From a checkpoint of a small mixture-of-experts model trained on Wikipedia.
Size: 8 layers, vocabulary 16384, 75.7M parameters.
Experts: 80 GeGLU neurons an expert, 4 picks a token.
Training: a variant of Muon for the experts, 594M tokens, 4533 steps.
Below are experts of layer 2 (counted from 0) of a mixture-of-experts language model. Rows are named router (the router's row for the expert), gate (a neuron's input weights, with its number), up (a neuron's input weights, with its number) and show model dimensions 96-191. Each number is 128 + 32 x the weight over its row's rms, rounded and kept within 0 to 255. Numbers have three digits each.
After each expert's rows: a language model's description of what the expert responds to. This comes from a sample of Wikipedia text that the model never trained on.

# expert 48
router:151162141123130222146147129138132126159083157149116105113073080102125122168162192129140142080161104132157158065110072172178095139109121089158096089105131094137055176106137141090115150164144153129132163152059204132126110087106086101078138095153141173177123144140128090140095153099153075106
gate1:115196160087084129152158141142092104086078120182114166088153156172137103145118141127095155118141139128139130150126146127113134163110176085129147113142101093167141150098172137119143081082088166104048114125176133141181171131127146098091153037089171170122130149136144145117126147076099141061
up1:167084094135171185155081110101151156157110134081113135143106104079140158132139106129125081160068102131107091101150134147113103152166119221110062148167129141083152099152092132092131174149137082175201133127087104097107080148150077150175115170094138098127140136161118160141147117214140117146
Description: Subject pronouns

# expert 16
router:056175161101146094148174145154129124157110096137185119123071138125106130155159135136159144061102170176128146131099141218105099119104149148158128114096157162111087166151171111125090128127135142144133124130137109140155163134084052155110155131142081164120096156123103087130143095138108136106
gate0:133113108118099206130156112102115208132165150110174137194115212095132107130088143165120065133157090086146119125152140164105081157113141126157170146130154145113154171089127122125151190113083161146148100092104104120135119086143074163187093110159098069140122142086142111087141134037130137066
up0:153154132129122090112087018098154166152120110109100133111161122079064090088089114077096049145118157150110151129126183136054148105189134147117127166188156131137145108118087137161104153145143068116140161139148096159144117125162158142155077126108147100129178117166147127180136064141126113120
Description: Capitalized word openings

# expert 62
router:108145153126088182110185100138054103133136109086129107101069128098107137135200151108140108098165168107126164162093140194136163099075205072154129091085171119145141148134126152160089152133106092127126084134095115163172097112103095098087113134168117131136150144145143089124109135133102072138
gate0:193187133101064139097160118131132121195085134137151158109088161100092099126143118145059169125118164113136127136178124133092114145124175138113083147139109109114062134126103080130070103151146079133093123097172123092142121128117111170119168166157096101110083137128090109101129156133148156154
up0:112148140115179133119124102140118126143145108137175099103136090141157160076055147124130144100178142097143160154137121078142154186146110160109123086144125108141121115091155155151132196165115119127113134147119137143061126117069186144129164212120053091144080104115127133147152143151133120158
Description: Quotes and naming words

# expert 61
router:075103102117088139117155180132092111129088148118157174108100123148145105159107121168138161066142115118089198065137163158119128154125144130175097058080187137175121160129137133067126124149109100063157170093130214159115165147134080118085114112120104160149131126131080116177113143170102096110
gate4:135119117123148161103106131138124126103107135206098079116119084159084108120090096167112104091160125073048163152127135174112148119145153120176099138170129119176165125118106095103170130100106119174114145088106166162148141120087137134122052140069123223097122154146168138122115112081117086111
up4:144133125113149132136082094080113178116125141138145127114137057111094102196091091131051130184189158116074117137155126183151147159172154124176102109136132053129166147114149111105123120162123124129132138129074115119135129087162152113103077119127166141067157123103148082148167080105130128135
Description: Table score numbers

# expert 8
router:139160068154107139119162164163124094193106160140161143075109133120155131103117145113148150105142158083093142128145119140135106149124137130168129126104199115116090156140171099124111093187076167131116146153125140196131084172080115158136106174135081095106151150132110100136147104104124098116
gate0:125135144124153146109146124134159106147137090080118130085151103119124180161113124095090196112145082128098125137173168166151143124093139143139140117127199155167092110129100183176116134144125118111070165231167103060095201141122127117118160121118119133175180116169144084073127100064119137118
up0:150105116165114084129136183158134107092135167127127136116099147117114102043126122079140145141100164085172111114123178084156134075101066170181107197121076128091134073149151144126114132106087119126171116108061120109146097136128122093105155108163072076136086185093138155119126140125167061146
Description: Thousands-separator commas

# expert 32
router:130131122113098078102153140162135099143144138137175102065086109071118154102158150156199176095091117175117146162086148178165194079139149115250096067079133148139140172143142102175128105127160122099160102160143154160163140086093088129117102106145108176098136202058138113171122140148116136162
gate0:169128133121104103073073171098097108099127126080132160114108126120106100116137130138172162164101135075103073126169181162086155112116116108197127126146140117146109091122155103145174133140094069137165110128116149155193189107124154123133154112120209125150017140148144129171083139077126156116
up0:119114129114113109109116126134096167123146177076159185215133126137087157099118100173151136105130143100168154127119120143077090151095109160208081150134107050115116114093144133118131134134077093130137132117084082117207181090176080161080178088141155137126080138141154102142090136102115169161
Description: Generic nouns after articles

# expert 52
router:136131093088119162108147172152107084130079140132138141101104092058142119154129182149154170107184140144088135167134187187132154151143139127210091122113172177141110169144155126133119110136156118147129125126136178174146120131111065133153117143114146181145094123109091071233116141131162153126
gate0:126178114142167138091137113131164123147142141133130091140172090157152135168075125104136113124121161164119109174160146187145128078111158088134214124084110147143135143154112141145078148143179136076146071124224143125107099116103146121144130090146154057092152096087128111093118120139178153119
up0:113151132138149157108160129131117137172147142161136168177151139158132136141094128119103147173095186091102121147161157169123138111131150148108173070122094115174187141137138130148104134126176126093097079130210194146142047125120092121117125083142134071147123062079124081087112109126177119165
Description: Institution and area nouns

# expert 17
router:122157062132101117172172160102060134091136126141194114086053083100130119183167166124147147103181128171149217158137129196141142119138135125196069136107159142143113149133136103138101155102163124103131119159099104143112098138123067135104081150105124132137144213134114084192110162163187115148
gate0:136156116140099118148072127109112108107086124070114149146121080079133074145114139156069096135150083178193144128081164217155102127188148174148135163143188179089114113098153118092149100111146144084152117158099136135105082175139086180121119126143132142140137164120147077163106147128141160165
up0:087118138125152162076155138150115208146135140167119100106138137163145171161127151110144146087111186120126121139192144097103116146087091111130109082083079086155130136099150133145109159158071180109116105107171099125137183126111194053142129113119121148119120088103152155119135089123140058130
Description: Abstract nouns after determiners

# expert 36
router:141121128114104223147197160117135117171129125092129139129085103117177164192131121129122139092090174115151157122074118203127131159118143136220143081104127173143112137124162149116068102142145121160099107134084126145117152165080077125136061121120112133106111149118096129241106109109166129118
gate0:103167119109088138106159152172129161127173065138115130142079137157105138154079125148112134216136135143144083133138169143160099142087109128076145150142083146133154181131164178086102061167139147131145148116102123120127140088118095117130127133146100134098202106164130127150105102088122117103
up0:107115079124038140134100188134151099104172068125118141129118082107131138140121153157147126165155134124175093106117199140182157139093109148113144139119095139125138168149160178141126063173122191135167084125097117105112157108103077129132118123100104128076177126110132119140103109106143145056
Description: Table cell separators

# expert 55
router:117137188163148179132143152097157120176160143164122155092096131127155089113114133150190138047125181160130221139108113155144126166098174100180139122118105177145110180113156114084129157154098119174150152093142155151145086137136071157133099149188118129107150119090122134114143086133171135105
gate0:132186121129128114112140140197115107128144080179167149061117102107124052153173135176118149135175120112125141139128122149119143143127185164145115184118126143186080136125158134141095167154109141163141240152188171106110102150159086122189122103137187122137137035122140137121142075146136133082
up0:094139149141101136144143089087112131098127146049088086117141160149097149136110129096129118123118122135105094113124108083147093123117097076132114126164129075032217145135083150154125142145122085079140073135155136170097152084147174123087159127109065134109092121136106101187151147104155073140
Description: Final year digits

# expert 22
router:115137101077089113148164169115135095153120067081133075050053101106127077156171101114155192114095161138118158170108124148160145089121133131147071090065156169147115182132153145182083127170121161162167139110125165156144094144121056128118116102139164128171170186118103098096124125146126150125
gate0:128157143067092140127145146128150114136159077107055097043095122105128130160104131154179168134128110150129164131091142073154125082073134103094089156139099133128109135176153121133093209123131169140178101116097144170103114116180145124091147118143154145160153145142159086114097122147117148156
up0:107139127149090149094100128085147128129194135134112108122076092130140064166102176084096157119141136175069077148157124117124142148179091092167109143161115105087146123138121136127162139146113165134106107131150180083126197145130181115135157130136109121146107129057120157154139168110135120056
Description: Media work nouns

# expert 38
router:115202133155124112130139120099105091103116089173173156079136126159121144143126126122113117037179161134092186105099125186163140186187090112187098092105204113090104169121135138120078102144078102178132078139097140185193113145085097129132141164147165117125101136136119131132175146122114072144
gate8:091144109129097136195109179178147075106128144117121113101037163121149166169156069148129095096145240118144166101133114146140154147105121128108108093143167084106086132177099083138128120162116153128097107147101108147162117138129088119189134114147170145071137197158178196128153072112079148109
up8:138116112104135096059128107067095185102083135110138132120215111119109103102131182142152138134149052155101083157127130116126107123152149115150128162119116135159145122119114159133105128118138119148166145108174156096077120145169162096079152161114111093190078058099082079131110133153176151123
Description: Wiki headings and labels

# expert 5
router:142134114071067170143153149109108143131115100095166145091073128128117146171145203135167120092117152131119150123114121199141144102120105091203075041096131152101051184121145066167091124143104116162161123105136145169133106163161090056127139131175149159108132139105114155161105132147120114113
gate0:179132087156139091112082150167157127107140067077087096052078133122160134128231110116116111116134193157138145119130105130117109144098159173152068151140154151183142155159134119152102093135116134099194197186090153154171142172113137110147140105143133120100140081095128171083150126143069169186
up0:154152108148160109129075171152100130119131065067110093082087136135147124130200105133131146113157175136155123095140074144081118115127154209146128118145110109177139179137164125149099107148127186133197168164110129180134160143116140134161180151094114117059137094101114116081130102174080185134
Description: Conjunctions and prepositions

# expert 50
router:116140125139153152148143100134174093166123144130192171113092112098097124114145143113140169066137159162127148146120118150143180129101142123131114069115182154132060236105117146146099131208115089153151113149142136161172061154142122138100060131208149136150108161139078147145138110122107095120
gate4:110089116117122139130101160063137138167179161167154114108138129134114101134101104105142102093149110076135115154170152143133152118121096154070158144139108112098104138149128138111216142175096170136088103131075121170141097133055084104118088070187131170105136120144132149100194122107056175115
up4:186077111129112151122204159094169152135181106177168070091149150067131081125119171096138097058173140123131167112153155071101170156097107161107164145147103074107093114144161084152172181103116170174132112169052136123109106155086083154102097086136146103153117152161159136101156164100081179124
Description: Hyphens and dashes

# expert 23
router:163175167137132120128240155118094199152088106137097145072086109119143104174137123168130179097121192117181161129128177138132154124129116073114128117118136172150101182156109110127103124122119143134158117094102155194151128132154126117129063120155105134114162140092098168199122121105099092144
gate0:144148134145132227130098145098146154121108170145121139095147134181142071137104127142129154087190121184201124153127141135054148136158149102129189081116067099125139126179128045131119140101073165106125120140146122147124078108098097117142097154165137095108098161158144156096158167121173141162
up0:145077139102101168101119146133072098023097118153088161101124157108144097126135097150100150117145142130231144144077092136116088132130130125108160123110129141147114092137117060129143092122102171060134154131118115139142120164139116094125093102111159178095105145123122152150173183108162153095
Description: Latinate suffix pieces

# expert 19
router:071123128090127095131171162115139141108117127168146166075084134082134101174160107128171126125162123127158188146071119170199167076142118111187110131077152194191116180118167072185093127137170132169145123150110164131133097125093080113138062109134122128151142146071101114134134084126117109116
gate0:118128142055144100169078106130117127105124082130080145156120133144059064140133059115119074106146096121070163111122102156113161176127087112094111112113171149076182161103085163186151149151123133167132172187045152080085074159068138091099081168103156169128184114055099153143126120172087093144
up0:091121107164121126098168165122123149157165118106161078067121081177137152135140138140167148179120176148152164105132135106126067183131106120117109148099082111165115111149062124102127144164162165110156087116171072191136172063156125140123170190161119106109102087172073171113087171147082154124
Description: Abstract history nouns

# expert 39
router:075140114165150117129169127082104134092139116130131136062132083154115096159162155119156152113119141119152137099097154202149138106107127130167087058102179180125101157124158140099095137157099124147102148136102191148145092143123040169135095095146149112139098126109147102144153107111120081024
gate8:083100121154112076137184109148191135056108177109133162143164111134144166068123166145111146171116173087138142104099163132139167148059167144156177175107101134153125100132093131132077128092058165099134130181099116125086109151131121093180133085121066134200090090187192086194127118159129125115
up8:126111165121137156133104175088127155145091100133123080123112138095147081164163086123144064131117122103127128154135081140142114110203107141137112079144147081127144158100153122154154079174146054157104134139150098138109112132129122186112197196118180088075177142105109188038101146072122133161
Description: Place and nationality words

# expert 3
router:109117112104092131138160095080034169135099139123148138083091112115156166135135136120110166075115138195134142124130137144158143158164150092160098099124129150177113158070119162125102107144155092090164146100145139157165150147131133112179112114206152099167155111115124166191133117176094104073
gate0:127149094163135143158130110151098180073113160114120160108117113098120129077101163160102151120126098133170095141080141137115131133140180070108164117130145115041169146110159132075095145115126122083171106080173142103097127098152153133118069149087116172126130165062136159152161098174105078021
up0:144131134137134161183136144179112183129111161115100177144148107156124142074112175171127143105110126167147132167102095154139169093143113073089123155112160173065134116103173176088166170104123125078173147081099173088101141137148206140079059128082147159152092184107138151129155106167082140119
Description: Sentence-ending periods

# expert 6
router:103161113074120139128107100134067170157127148095110077116136078087108086130121165107185156039102105147139152116137116154163165202121167085130105134093152142135077185142132118153075128177148135113144114122098213158170101162103115149109065124149074177159112187141145127164090074108097104119
gate0:109168128144171162112146109129128177139157056157099176102145137128136147116115086147157139097191108135179098166139146090089128202137185109159074165117117129125118135090122186192109142171104197122110157146143129109121131146130173111125101092157152161129130148151161071106147135176107115166
up0:126135130094128172110151129151146143115133082168096174121114101162136134107106159141194164086130160185161154168153143058114155138081209075141108126064121140122107178104167197161070110167110146136069152094140134171102151165089156149146141103194118126081115129156145051150135150137160079153
Description: Single consonant pieces

# expert 2
router:136193162152120183163151094122148112098144053082210088101116099142170139183150142118114152118121167164177114086125144176145133128148177149193076110090169174154116211121190129147074138171117127189167150145133124166134076166121089091086110081191083116122144168139118142143113130174132110111
gate0:064117153135129162116173070118104140116086117105137089143167144129148101115138108146115122131129099112158139126146173072169127141142145124106089101109134136128091161090124185170148178242107153158091130141169142100101087140180193154129092140122115121121126152140144154121061097077136104079
up0:109140112142146092154052174156175159097116160121083162088107144107150129155168177147126162120148167109080167122112129133064078117101163106202177121146118120110145081197133112074158099095130097129144119125100167156143179105131121125179146142146146133139157091120166097126183160164119162131
Description: Sports-context modifiers

# expert 49
router:134171159122123154149162159089148140140158115154151112100078107084112131164163191164106163092135115158124152148112126209102136090110161137155127128105170174122089117097159104151130135172125112111138112123105122163153091166117013153128111100159091155144143159077141098161166152180120112128
gate0:142156120124136077164121157129150127118146156164097093088136136140141141105111208147131155082110120116139130103081073091181188143194151094098130152114121139126116072059173087127119092091159129125139107126159087113086125088159137108167151142114139146124154144083132125102165177090134118128
up0:107117144130122098120177112100170102164112149083111143095150112211073151069079153154125104172200133142133101133153075145123081181161134114122073129127178168101084122159150224157095106186182119115137151158080144131108119112120144083128129168132097036123104120101130174151102125142139124204
Description: Capitalized title fragments

# expert 33
router:151141076083100135105191100121132135166134085120153117125094133114136111148200109146108151101121199184137177130130125162117130156095134108199073098095187168139081169146176131121105120166119093132168145132074143142133139180173104161150092157121127123127123195119119154095117155118147080093
gate0:138069122128116139127146179082090109105103149102145165124130102101116154123085142163084117155116122146094149120137174219089084118121110081166137074080090140087113108156137113151157109132155120176066167122088123145136111157130092178090077145063137098149135129083177156124112084108159165119
up0:116138142098142100098172112156109156084160159140088119104119118159145126138154181113099116097127138123120127098124138060157190135134128144166102200135135148120104081123113060093074175113124129138109126077127154094033108110130146073008143130167132206104130141202081156139176164113121142116
Description: Short mid-word syllables

# expert 29
router:089184143070114106142168098119130104139143102153150083093079134114194087155109122135129130048102151153153155097137128191129137159155121089182122113118130152126036172091134148103125165131113112174146075108106217159146120175161121114107133170147145186135094144095093111147112128123141138123
gate0:115178128111141109153119164130158120094152145210105108066115060127115108150152109164047164151154140123092122074090146135144157165099099085157172141140168181170156086088134093108136127083159117102091074157136090185114162105103172149142185187126077111186119110093133117129131097149084142136
up0:122117190133128064072100074116205125143112112131128122077157093141092098159147124148094110069115176119161070112098140134221165140116101106180137104093113140178153148117154139125150219159113101103084120159103156129100122096164167186121154192115127131164126149119160128161143114129101138162
Description: Auxiliaries, at, bar

# expert 40
router:129114072112123110105138122139124108119097105110126088096094095129150155152152134130136129091147143086127169116134167161156165115104155069143116007097131112138065177123165118134084126163090137108199108087105160159138112116153135078123084135148148168151115136132113134174135098089123085118
gate6:083072155112151172095109085080111039134148159131168112121204181112113106175116132065124109110158136122117119086098162168118102180119125148121152135093141148175064095095132227095161108167154095181150140118148108131100135136139121109140122146137048110129106151107123135166121100113160171046
up6:164145152158112152113150113126125121143224118125139067146149106116111094096131117129118141129142187124115136160129111187062124137159122088127086086104111108103115102132100173130097086080097146109101146138121089177163143129151078148175159099075103100144058121132071174153119182175072152112
Description: Vowel-final name endings

# expert 47
router:144156073136126155141162122097088112153104129141194104050091095138141118162168134120132189130140145102114173118104126141137150132117140108189116071116161157164071184127152114110073120116078120134114146115140182222152096139163056168147110094152116152152084148096113100115124109180151134053
gate8:129179119077100112170134195152067135149070139146157138099134128142081179168089153123128139083166100096107112098105103156157143138140120152178083071161129149119181146121109175122128117089094122055089156152142166207204137162165090088081096143091084127134107136116054093154172161122165113103
up8:103062136168153136095103103091165117073176092063108098216134136122167106101164125152118153170103176142142115111134163122111121107169090091102169149087157118126098144147151088148161133184181120160167090108107098043058122090081138154152118103117129105148142104155195176137125105140118139227
Description: Country and place names

# expert 56
router:106138153102143148110152176078109140161072086155141141081117117131099127167154156132134184084120165156111178125125162171135081148117126074152057026081130121166082196130202148126092106132124148137132138094114121140117095185111095113115142107151114163146121115136130131134117117109144120122
gate0:134138107130130148139151196137125114146146146189151134079156108135126190167149154082140090158148118114133127151107135121105122100124128194125065122154137146163150147084147146126090140118157125162080160146087129175192161122134042150073119151123111138141169133161106078184148187152156077193
up0:055153151143119072092141087119106146115118094119100079143064138121132104110139120191126152085079170157112140111124148128168093106096151094146192120098125087086116108160088117130199111133115177080185096157134127069083111179127176154190164115155134071072119103116125157048133089093087153086
Description: Preposition in, -ally

# expert 9
router:160132148059103148092121161161125116126110178136182137126102118106095095144147141124179181067097111075184170141188077174175191148114153103134120093050150178098128168147173104078112131156127161175161141121117175159124138172114084139132087143154117141146109156112083144108151097153116143109
gate1:140084169108126115134155143093160110082106129119137128086087143170147161131073200129108141095128074122170127131172134133180158173140075146158102099104079127082172136134138156136200163088068147106095124112091114122107114144077087130070166172079134069113141138124137116091135180069150097092
up1:115177122143150158113137122137118129159171113100112128130156110079129113148175078136199111144147200158097134142098151115110097095130144137136154137195178114154114119093104148135070116159165113139166146117177155117113117103146176144215073096161153150113159082165137124169118086173085184165
Description: Single capital letters

# expert 26
router:079099137125093125104132137110064099106089139163119167075094091102125145130114134138113156110109140103097153084087101155142179145098133069164124032071131151142066185108173130137101120183078149136170112126076144180180127125127090126120099072124118142122121144123122159142182098179145098095
gate0:166106110140131066101212111110152080119146100110135122092145099135109123131156132095158172107117189109107105146102121109129125084094109114098151120076150136127162148154107132102084117118176135130149135092123103122090128119144060072185063144090114125175206145108186124137181126146125158095
up0:171121069200135088120196102110094028123149144114160132088139115100130108133128103138165169102089094106106135142080087112102139084096083112118170138152109117110162150094131114068099097102114121118149141108131123140138112121143109106183130143110157110181139138116186109114194122155132147100
Description: Capital-letter codes

# expert 45
router:055152121119122162159128140084102159199138121170153113076140118139108122109178124169199165098163141126134143100134141189174094126088143109173142113113158130134059164119138131101026106165141102152145146090161170142154114133117125136103076144143111163145124102098089109202140127136114107111
gate0:113054109140106120107163131131092100123120117106093152153056108136130101133145116171169113121117080111149147111133075173061178161103074155170126185165064132152122174103138158145145133072103173133135078095084148128142097126086168135124156177157118132140158121104099120116147117191060165152
up0:118121080117113155161079104106104172100158143177145126169094127136115112074149148176120151147121110084169112066114066096096062172140138072155084178191145088101144099118139126146110194098105083138142103102061159127173102135159158081180137131090162053068152155085117185123109096123079125074
Description: Word pieces after For/Car/Ar

# expert 14
router:125075111129137150171167166136139177157118131095131134113096092091139120149115134120118144083122148111161152120076136209136147145127142115187154093103141173143107147158117119157073123148090080178097144145128130161118111134136069164136098133115111141154132157127134091205083122141126097087
gate0:106130170171176108075103092124091100129134119144175124092136175115114177077092147133104145119186174164191105141068116139135089114151187096108103102064089155132096145106135129071137129123153119095114110113181141133095167099114107145114144094156112093137080139141146136168133106121093136121
up0:154139138129039157186158172127132139133164117102083127140095077144164128185136134111154108129090093055142104158180128083142157160104061110136132142201188083097186105202084121162127088115094191155157163123063119103147105172153163144162132167068154144139116114127098121132129158119135116138
Description: Table cell pipes

# expert 34
router:114141162120159136132234151111113113165119117141208144041098126141176124107116121158101162082094086115137100128083167210146132218099151099127096109130148156156059158155122125161079166177103093117140120158103158160145107111136098125114124119129078130100096136121134095105104108131133082133
gate0:144124144140141124095160134121119138180188158144131115135149181139095118150126148151159179132065149151093169178090126129131185173180082117148120095098131104152106121148102120113082129131071112184134123131132151143143084126106108163102121107091111135083136129104123162108142129150090113132
up0:140160142134139125176151089153159078146146202149096140128111207141148118140130067130089149132114184111134129125049121160166167129137083105075092124151139189133110171096090117126124141171151164087148115138168097125093130059110166117118119118113149119105220129160185116070128167157132152140
Description: Table pipes and odd fragments

# expert 53
router:140146121082131157190194114124133116129148134123175143110119087102134129121134163113124117088106110150109190180099129207158131077174161102214094104128156203133107133138115121154122133127098102117148101182109138141154151124085051113076122138162126136112126130115120082176135166098164095144
gate0:127110118138077115127114110135142121133076156149155141078161191120069077152176133146135141114128060120134142142080115144073149138133127106191150101167112148168127106140078053160119140121125127086101163129116067124093101152064133105129146145135110113153105124133136084165139161100186128109
up0:161107113137052106109087102138108111106127156151149187167136140084092149091151136160127107105135069140148130160114108126096080142165088121194119093173138183128096093164116104149175108072147151092141132092145091162139109125109135167103122167119110095115141140151100110168124167118170106090
Description: Word-initial pieces

# expert 1
router:095145109117123108155174112113135116124148093142166152113109119053113111168125177141131144087114155128108154123088125195133114109084146126157094097081139130119094152164142128106110151183156091091180160155129157121149110181102002165088148139160113089142101162130118107115160087162107133178
gate0:144130129170150137092085130065124123115124118092144105089104118138123106126212135162133147130108089126162080127091140137108125151107146178093148132077124101164101090132099112129131147127064150144176072112159120130146068165137114213134169121150149061082191103083183134102122094063114126102
up0:137134141104095098127179099122155154194149117110052112171130194136159126102143046122140122102106132146103106122177129093112148097093125093176121117170154119093144123109101175157133135147168156086100134138084156097151176109072157107121151155117155190197123077197102132139124126132133092066
Description: Capitalized name-word openings

# expert 44
router:080134108128097108157158133101128115114130174109162124096100111105096125133149163195136164100099129118111185126143150205164133119147161138197149145051120129136085154140125161097119189122096162104122087167090212180195097111107078153112114129150159153147139123139131104171108106137173137147
gate0:098119127108107162110135140139157084133139111173113089155113124120163109144125178143181144092126063107104149148141116150083221136102149112138171092104123089187140177182142107081076204084142106126123103168163204163147158087106069112128121145105133103122155140085121161135123093185133107148
up0:153235142152142156144147146136122146133129176131154173188147125146103143085147132109031138209084145116161119081097147043109101187148108125092105113077098117124123140111147087142152105184177094192117184157105121082131156206158114143122144090126165160159150134117135132157098141155112157082
Description: Measurement units, place nouns

# expert 58
router:106139144140096141185132155138098150135136080131182122118118088085132150228130117126097132111188172113150201124150112142162158118067126101168121087131161145195083169091151103188100137133120107148152185159134152131118112114131087174096109128120140152146105141119108109127161136180104111115
gate0:135139134144063164114182157186112129143117082147113190126101101103149130165169129150117132142115142121109114217132133067072106121133116119141163130113126105139089148150187111114072127136135200121162093153136154106154107144111090166142167133146063117152085165155096103137148162195124135129
up0:113131102110195107122097118062138126118123185103092120136152148154105160082097130131133131132120104161091129018130107147146114153149123115059109155108130168105152121112051163143175126139132072116105140132107124159071148091147208081117096127101183101079179098127153150131108098063160111133
Description: Directional prepositions after verbs

# expert 60
router:125102058112110155087168105165132149087122133124149127107096127044168138146126102113127177087118134128136170140109151172144143161141140085168127082072183150113112185087185123162079172155124121111158134118093144126191131128119102094179096164170122117149103161170120101178101088135099085130
gate0:068133086154116111130138132127134109131091198153127145128141110095150174139147070136099127145146113133108229096082167163165109065123089082127126111134164168171130148171124161097138139117112140134132076149142164147115177157104136106155162149096135172192084119181127105165067106104164115100
up0:126105086102140156188059137145152133134118160130125132153140134089168141110155049114130150106105131181160146129172155130161078145152115155096120127131116172117112157147119123084157122170119127153200095129111122103124136153116166089143100122119142129157147177175173118139086167147154122192
Description: Slavic/Hungarian letters z, j

# expert 27
router:099143159128117157111156161128120128165125084177139151124087094101119112143145158106162145073127126139128150099111118205131162154138167108199112096096149155111063169133150146139126132130121123108173140147092142176122136159079042113144137127137126170131103167123081093130099100197120090147
gate1:204100055147151099135149145147146110207170130189153158109147128116085098095094129099191180090158130148072144175163114150112122092077177142216138075136165143148127109104128157186141082105170088114113158177114100147093121127094134061192113126116149117060158100146103122122137107090093173157
up1:186086121096163128143121116158180086197175138135145155116125114100057101107111110082177185076171130155091120158178103164108116084136189111222165101159170142143117123126178133150113094130170080117099157174106123156111108136087098091171122145140137160122164082130099069074161102121092175169
Description: Capitalized name beginnings

# expert 4
router:144186103125109114140135124113122150148084103114127089123064062115129139136120149158117131090143112154144121140166139158126136112123133131198070053134170121109098152102135101177117108112170141167157160171127128165174148200161069109168102083106119117173076185118075120193139113177120099170
gate0:091168139137158077147113133148184109116114102128129149058105135136166111081144155162161160091133126138157154119138130161113111128124115149174161052105167102099134107151162105124176169124178117133119159179149161141121161104114162144168141151173113109138103178048080090161111070101111080153
up0:121117109159112086137066187101137127126098108127137187110139121089142074127110146117158129109181077114156089138133120164100128073131143200156159101123171102134154106106118099139132161133134102142085169165124121121135137108139158055165124173141082122114119150072169118050064074118086081168
Description: Day numbers and particles

# expert 24
router:142137118112106182099143141123078167159119166143173115091125094114165123149145202117126143118106168133110150147127154197174087132091133117184116090129181162154066127077146075167123141122106095182214123102124176186173134133172106086150149114158095140104134149139139129129167117156147075171
gate8:098153134151067111146103144127127074114132114100118115117170072053112100121131132162132072071120167140131090148121117122181120104165164121160130088135146094112088135151136055173057133116140162140160133100115123118134132151119135090142127164142068201104166110113107166098133142068161172124
up8:161125116144182122067120152163216127155103105162151139124141172135111136105196084109095167141099087086134139102127114117106121164135117122110085120080114115133159136085102195127147090143151120064088133141174130148152133108155143138188139161116186065158116176114130119181127110183063095124
Description: Birth and country names

# expert 25
router:073134099111126133147142112086153116151132168156160146100104087103167131129115177100147084126148165066136161129112147150162197127128106081117080058094117091148071157105100115116094145132140095080149082124080152136161083141106063130108117116192139171141104189149137120200144130151151076143
gate71:145138090167163184123085122181142082129158123124175113140152087118107122105143129147111126166116130139105058119170084118131112076104098122170159123147132134155152148109133149130175112109134122151111097181189129152133206191075155147125087092148163106120085172184097081147179197139111147103
up71:141115118142118065132192111082070138145095123116093159121111147184149097143157144170109091104115148091143130124080197153101120137116166094095139173106118137085131112129096139101134114176119118106146109129073094101140025125210120154107160141087107090154163084087168106092124111120152120153
Description: Common first names

# expert 42
router:112153165159092169140130125104109202100124127132149098126086123112148149102155180106147169086099143154113141105119099166149119133111173087255062101129143151133121204127148114125092146156095104183129127113141172186154074149154113086157151151171109104174147175074114102140129145168178114132
gate1:104150125164104127215125131115146173163123120156111131065149121184158143116086127139108181134120110113125203122104157122112118143134192166095186166153186072151132119120103129047112098196099163195062173120116141117121121129112075069155152137139165171116112099128086116104121122158126103130
up1:150167106125145147074138140121115079081165121118112174188122134126104116145123109140149104106191136117139132089142076102138134124175047113145084096099140126092146138090173112228124162119158135093198096144093120126152108166097169151149125151125082067116166158133188146120089092104112164111
Description: Digits in numbers